Weights of a small mixture-of-experts language model, trained from scratch on English Wikipedia: 96 experts in each of 7 layers.
Below are experts of layer 6 (counted from 0) of a mixture-of-experts language model. Rows are named router (the router's row for the expert), down (a neuron's output weights, with its number) and show model dimensions 256-319. Each number is 128 + 24 x the weight over its row's rms, rounded and kept within 0 to 255. Numbers have three digits each.
After each expert's rows: a language model's description of what the expert responds to; "raises" lists some tokens whose logits its average output raises strongly, later layers aside. This comes from a sample of Wikipedia text that the model never trained on.

# expert 28
router:149088143115105094088138102078170153158140085147124104118132151145097122128134132117132095124145146083085152149121096140117142138144158077121128112153129105127142094206128142114118147110127133
down0:101127140110125120116144134112156099165145122078126160153159109193120137174120176130109107113121084126136093170129121097131112153135136141149143097118112109149154123132131129115137155087172099
down1:158114157128139107167113145141132107080127156115152126130093156121127128065137139129101122119145115134129104160103148095090146149104117157128114144091118119137127129123106144150114098127167154
down2:119148127135105113146137179118150108137072095106111138130101108106089133076095109123110109120101146137162097167120142120085100138150136100105153102095171136133123107159162128184148093142110123
down3:160161144138123150118112134151153090128144115073122111119151149078140123131104103135103092128180099147098154111164119137105128036186122134124139101137115128143123095152135143125115166126115151
down4:117115146113089136137118171133123116074118134111139148124154159125120125108117106100062133141177155087111111144104141138094192117159081118096111108136130140110117129171117144121118156111152166
down5:113083072109132135157098113143102137120113146118156115149115148156131143101157125121140165135077170160144160139118137161105147142155112113083124133155082126159140127103149188125120123144119163
It responds to: Infobox and table formatting
raises: "\n", " ", " and", " (", " \"", " In"

# expert 12
router:114077162126125156139129156136137101123187165129096154139141127097140117118145107086117099106134122094077096098128145084155123126145109164139114114124107109110116107181143121109146182100171144
down0:139103156148137160113137087159114129130111148196159113130125110110160103091121120117143127115145166105141139099117157147137079134109154125128148141156135128131169148099139114144085133171118122
down1:142111135144128121097134141169142115103132145167154114140138126136124134144121126159098160121138108104091095119093135187132140188117077167161164142142124180113194101137135099141103163103116141
down2:140102150128083120145111113119139133162130135154146115144086131157134083138143162112141118102084151176150157112170130115103118152140155116095177145115099116179108146142095090108110100141123148
down3:112183104147152101110107149138112156114094109114132114109139116167132148120131093142150105136128138143114140148140135155135122129097073131129084082183118133124146139116139132122177132104154136
down4:163150103133138152128135127126093151076149135099124140148134143104116153148107168103106126153136129135149074181153123104124111137130144107162153128119126138161094142138126123123107115146163115
down5:159105135162118144096139154097131103124149117124090131137152129100124164138123170169151149115093110139136084180090109163133108175104103115123130147136139151128141151122138135106105124125114116
It responds to: Table headers and cells
raises: "\n", " in", ".", "==", "==="

# expert 50
router:145100185166100165139121139103068156111109106112136088125139139081118121102131135123113134151146142134170110143101125161133132130126171081117111142130180126150162146098105147126131095078110150
down0:140034146132108127103103144142128118120148096105117128099144149147171160117115114094157080120157122102113096106142149151106112118138125122103141131135136091116155117136116119099076110121146135
down1:151136160129095143105103114122156136165127119121138154114147111120127121144091110121168115117118151121143158122137172141077188101165118099132117156123162138126147098123111110132132128149103142
down2:136086144137131157132144163137131076123132118118157128107119143114164134138151110119087095113138187127127093111171088080135104132099154113115114128136157109116161132121127176165131105144125101
down3:135132149142108149147131109167139100081118090104150122183114121117125165102092111154150080159160163138108094131113121134114125135134138168122098136121170153130132149124115165133160146108130135
down4:139086146123129101120126108125106135157135142117148145175140114147137101113095127158096095154149157100122120139134166166149142082164142143112152130127102100158127119103125162083183138135141135
down5:118179153124143092144176084068143185126163131138128154137081107136138109137132117125135128119118103157119110141111161154133119094133109097108156144109122141125149126113126095116090133139133123
It responds to: Quantities and units
raises: " in", " and", " on", " of", " under", " at"

# expert 33
router:130164159183131145113141100105150142092135106136106159096067142134155154123141156119138139098094128112131146177152135162112122115129104091172154129151128125140122148116147132093101140158128135
down0:130159151109156119091143113128108108134136179139141136116156147100173100110126150131129117163085105131100138127149149141146116117148152103138117155127181184126119144153121144179090087102135113
down1:152168136104132099096102133129143135135177171173133138143071165099140160063154090131111140117110129126145123111114098140126170127145111148097131147152143150079097115127123137104138122124112173
down2:150151143152179113122116096175141108134136115144114112127079136144144187118184102120170086124114122148138128132120094135120126125142130129174133135068115189116140141103122108129113121129132139
down3:139122131138085108100119122113171155118133126129082137115085057151100116131129168123143098125119104157141156143143110103087073094151138080148154122071137105131125101144118144115116126136142146
down4:121110111132146093121124116147114187112153146134136084139165159145107142109122114113126127142130096166117111111084157144142131142138146125141153149130141158126147127117111165152123109123092109
down5:137109101129122141103103134155115130140137131131130165103164156137088173141091158138097132181115107123144116172112138129136117102157128136136183140146154119124141144123140144123123109107096116
It responds to: Uppercase acronym pieces
raises: ",", "-", " and", "R", "'", " in"

# expert 26
router:099167166092141164102120067173144188110118139134085165104118131158117124147124101146141174090103120118121089105153134116094072117126130159141159108091140103102116181082108133132150145132132179
down0:117123151104148132177103125159124132155131114174143105145136084118122092155133105123134110130107144144166144137161145089166157140103135144118110115131125097133073182129109101128111132071111161
down1:137139125137127119133119139155138129096137159147142146153120116111155084117157155134130181136113150117094150127135190135142127146119119099158164161099114056079151107152103143122180137144066137
down2:107143166134142146119118134101134148103101165133117118106116173120158128173131145158107113082142131077074159125148115167112145147122092112108153187090124103113152116138134162137135125132131129
down3:097160132149144137135150114097100136109099140122125134116101173122134154182163123151113138144081101134129128139143117138179173117084131178102091120146126111086136152147168146133112097153130095
down4:135120099126149143119087098144135141114114101135113139138139095129162146161157155106131119122131078163148150116168133173134112158121177101148120133153124118108053089108123157128160136159094145
down5:149134195123116107153113135116092078129105150120115129160110144149130113151133097147170131145111153119139079134109154151149149118130109134133171072080178097096166111113132135103120142113136132
It responds to: Date and year digits
raises: "0", "1", "2", "3", "4", "6"

# expert 58
router:158105099125158144148103112144110137122128142145125128126139125154112137162111121108131148160116069097152150161116120203198133134092138144102137150088126110148130138162170134108086062134117113
down15:171127103137145166115127151157100172121150101112131096100120127151167154139111129093160173085144137128097110139107111147134129137112133130128101115068105129116142087127120150144148152100030133
down16:097134192125134152126135146114101143188121131097132120124134113129108149088111129137132160115123144143094170147151150130093137154102151116138161161137132131095112116123104132132157115109135140
down17:111126109085137136136137151127182131166105131115119118117120141118101141129083110118100164132103131157113072158138130121136120113109198105123118129145110170106094166142133143107098130156148113
down18:102133105134114099141106127125138107158094114152098126128099089098105132112106178099079118099147119080130128143117127149140112128128151094169134077155117142115116120132158116085109113133166100
down19:106096131092103155093093085119153104129154131123142108159133094083144082135125102091082140134174143088156125129137121117110168101114126103112143164131124137118124099156146096109100128059142133
down20:128108132107141124109140099125141109151145144133136108161168106138137074143094101160106114159106135133176122107179107128116133109130101164079138109165100136115133121168131168162098125157184136
It responds to: Decimals, degrees, percentages
raises: "2", "1", "0", "3", "4", "5"

# expert 62
router:131136142097150127117125109135130142101111124176087117135143131154111135145119127116130176158126105144177099123126112134099156084110094111066134155100116144154110124129139107121147120161135086
down0:114101109055175124135123088159098132116124115123117116149090136117163100168103150125131095140110126146126106102162108114093145117111114142074101152153182123132142112094102105138099085127128185
down1:125132148223160125144155161115148164151136163122124135117116157120148122111135130106126169142162113135111129121147086110111121135106157136179164138111083092129130121148096124142134101145131128
down2:121155186074144120110140150226137143079098112098141163128137101120145138110162145140128136128103118131163119151130158100110103142161110167122117113116140148116147146140148094148120124143119161
down3:145118122122145076120131101130098142147114171134102111137145127133152136133066134133169153175136134145131135120127179185137133109100112128096132128109147098097132128110132122102152125155114152
down4:153110088146084086116125103118118159157132142115054121087126163131126109126130133112113114148124132154140075114131162139136152095113129130166126129114152115094111134089105126135147137104143098
down5:132126130151152107097164144168110146130156148145176162142095163112107107138098098124121149168167136115113105078156126125164102108088164147133115146133128129137184122114107169143120124126149112
It responds to: Birth and death years
raises: "2", "1", "3", "0", "6", "8"

# expert 44
router:165064148089141135150114113143093114118171145171105082125155168120137098122120139130146083118134143081159095132131177160107156062152142116127135125137089089156146111118120161137141169092140097
down0:133149063113159112096149134113125096130152118121133107154122139155137144109108116124104144106132152143180127104117132119147146144126159116119142136104163146135115130095135151184145122135113146
down1:101137128140129137123106086127128147111134124084117129175114138160112117141133082134149116103108144124094135123115129140172175125113151105094140135118151110115136113129144136113121132105158156
down2:052140121131157157121189131164141125129150181156142162144132148159135169118163148123121132128096128164131111159133140149150134141123119154124107157123155173146137091122147114150135159150131109
down3:132128098150124110117122144141127151114165160132113099113128141107124094124144124116113097151185133100143117142136117133125138111136149176157133102139115112138114157128140128102122158122119143
down4:134106095137140084110116109161100139102137111152099140139086120119127115123142167144149133145140133157088160182108122111122110123123105096107135146139075139142122130120153154115121088147117150
down5:133150138117130139123141100143148133146142154160153142134126148123164113151156147158146169137139141096114130126131114077099111131132117150111125129087113123122143129121120138124107148144090094
It responds to: Closing parentheses and headings
raises: " ", " and", " (", ",", "\n", "."

# expert 7
router:154092100167136129145114129142174123110151085132139143164109093116114165085165121131126163123153139133133126126151157087123103130131163113110145124126147125128124159141126192135135097159084133
down0:120170148108155158128134116140118153114081163119116144132102175132143110135153142092144172118125176127149119094083155135121118147125184140116120132101105113128104150131137087091148141149101128
down1:125081131145129121207166097117142098180151145153135106141134186145117121173129168140140122096091125092120141093073137112146122110114121130114133141129133141136106133105118111111155124118154102
down2:087147139080147136087128124112108160163117151123134130155154161105150154104134130150103134125119144152137123147136125127106104149123131167146106120148149150158124127125148145091102137138131177
down3:120121126167143103128126109090162139101126152150109097140130137119151152159147149136174116154095083142138115135147125137103161144114096119102130146143120140113101139112126142112102088147115097
down4:127221113105137107136144146106153157133103119131140186107138153115118124095125092140146140171122156134114115130164099125142128127094133112143125109106132117172136118120132153156138079118116140
down5:125084126140120143111148143155134113109143129124134131110139118100138128098119126142123141121166135127123124136148154130161112139130121129184124131154131144105117127139158151137127146140115147
It responds to: Sentence and heading ends
raises: "\n", " The", " In", " It"

# expert 20
router:159172150127150135127110161113079131107136112133083115138096141120164110127125146104158116148164117132098138121125126159121109175133122120097171132126090121119144108149122128124091086142137112
down0:166076098131147138084116179118145134122178127106116102137147118093105132121120072112126129161120127122100132124132152173161126129104153117112128196100100119177166113132151161118120165098148113
down1:137146134124108154185143094125083133106074115128111135106088137138175134106140154111090119141155174092137140122105132128132111143126130104108163093139143160139179101099139122158123136125150146
down2:159139103125147137115151115110103115101139129108068129153152129125112126154138155166137134124115138131177119145148119127192129102146135139105108125130102138134143155142113160126149121104136106
down3:142116126112146107165178132135148120111128153064124126119148154090172119184110128119143140096131128125119117099103116140154115126122129119123157147113119161083149081131136103135140131115115133
down4:140132120151106172130125135128150140138118080188141099120121145147093129114110106122150150101143098147095080174119128151148094145153150136150109140135144114112132121164150083169086103145112178
down5:146137161118153114146140104155148103094140156140111170146109173105156157169171109115130145143111111096125113130104141135104167100133090156106125116161111117138116130142111118144090127165135111
It responds to: Inner digits of numbers
raises: "9", "7", "1", "2", "8", "4"

# expert 16
router:106131178129117139122159156146096124088110131104116146107114125116125144096115101118101109119121122161141127127110116103150101184207142106140140141134095126151158147139149099151133125125124168
down0:120121164127137129127167172140099101123103163139150153109131139163122109087102116166116131133108103098144116112149129095153132146180124131114081147121163116111110130153123143087138171153126166
down1:140113146084078100126136121132078084155124114127131141124138155131102157084126160120168129097129125088127136143154190116138193156127109134101122164121129139135090127139123134177131172173134119
down2:075097136136081127181163151130138154144131118140142119060117111131122154127162125096084162123114113126142116137105127087126113169135106097142145099141161095149143107145134137123154129100101147
down3:195115160142113127081086146149165184121114119138126169107131122152104104150134163113112104149130105141140131098091143131119174153124136117180161105156124094133162164135091140150125130114171139
down4:123117115164116181130109114109112127133133130127105168121154133144099149126109129144082152109094119162134137127085072138111126105130161125129124147098164141157113115155132161134110137113149144
down5:123120155153139106154166129118137130135098168158093076120134117148108119163116151110099150123161139106141118120153136120148103113129105146129083156112135114103160154094124131125071161122115164
It responds to: Capital-letter word starts
raises: ".", "ik", "ino", "anda", "ab", "J"

# expert 45
router:142116166128140113127105103131139133110195155098065140118129146142144158138082160112132119127187134143126114138138159127113124134140151127089114122138127136139128060165162126141157135142118100
down0:091161105113184152138109118113147124131127139127095150115081140141168109095138091115114161121118118136143136113141109097076179119122120147125116127115112130136178104124100119101164153107115139
down1:090115171120107145109162142124108148067083144158173130132123115107133144085130131144139122201131179139127107104116146120125111120113130179116119173103117159096157128113158122103127114149125125
down2:139110125109115137098158175118127131156177145107100149160165122151115110159049146150130135168085127172125101094093127152158135124124132080119161115116106124072110129137135145130112112125170142
down3:132162150111134130163122129149114133128147118154112098149128126132130111110146138118134146140184130125143170126088118133124177137125108158130104112081125086133125111120147118143137151094107126
down4:138146167112154149142092149136124132093087139121145155165135125088141128128112164154131119118163134138098086148086158124208123143120145128142115136153163108139150157191143119182171178102129120
down5:167131127082061123139114143087130134136085149089162115152118063158108119137142142085133149105080085147134163153098101130148134133119119103130134139085182116114141105086146071123091100165134131
It responds to: Place and body name ends
raises: " seasons", "born", " volume", "%", " and"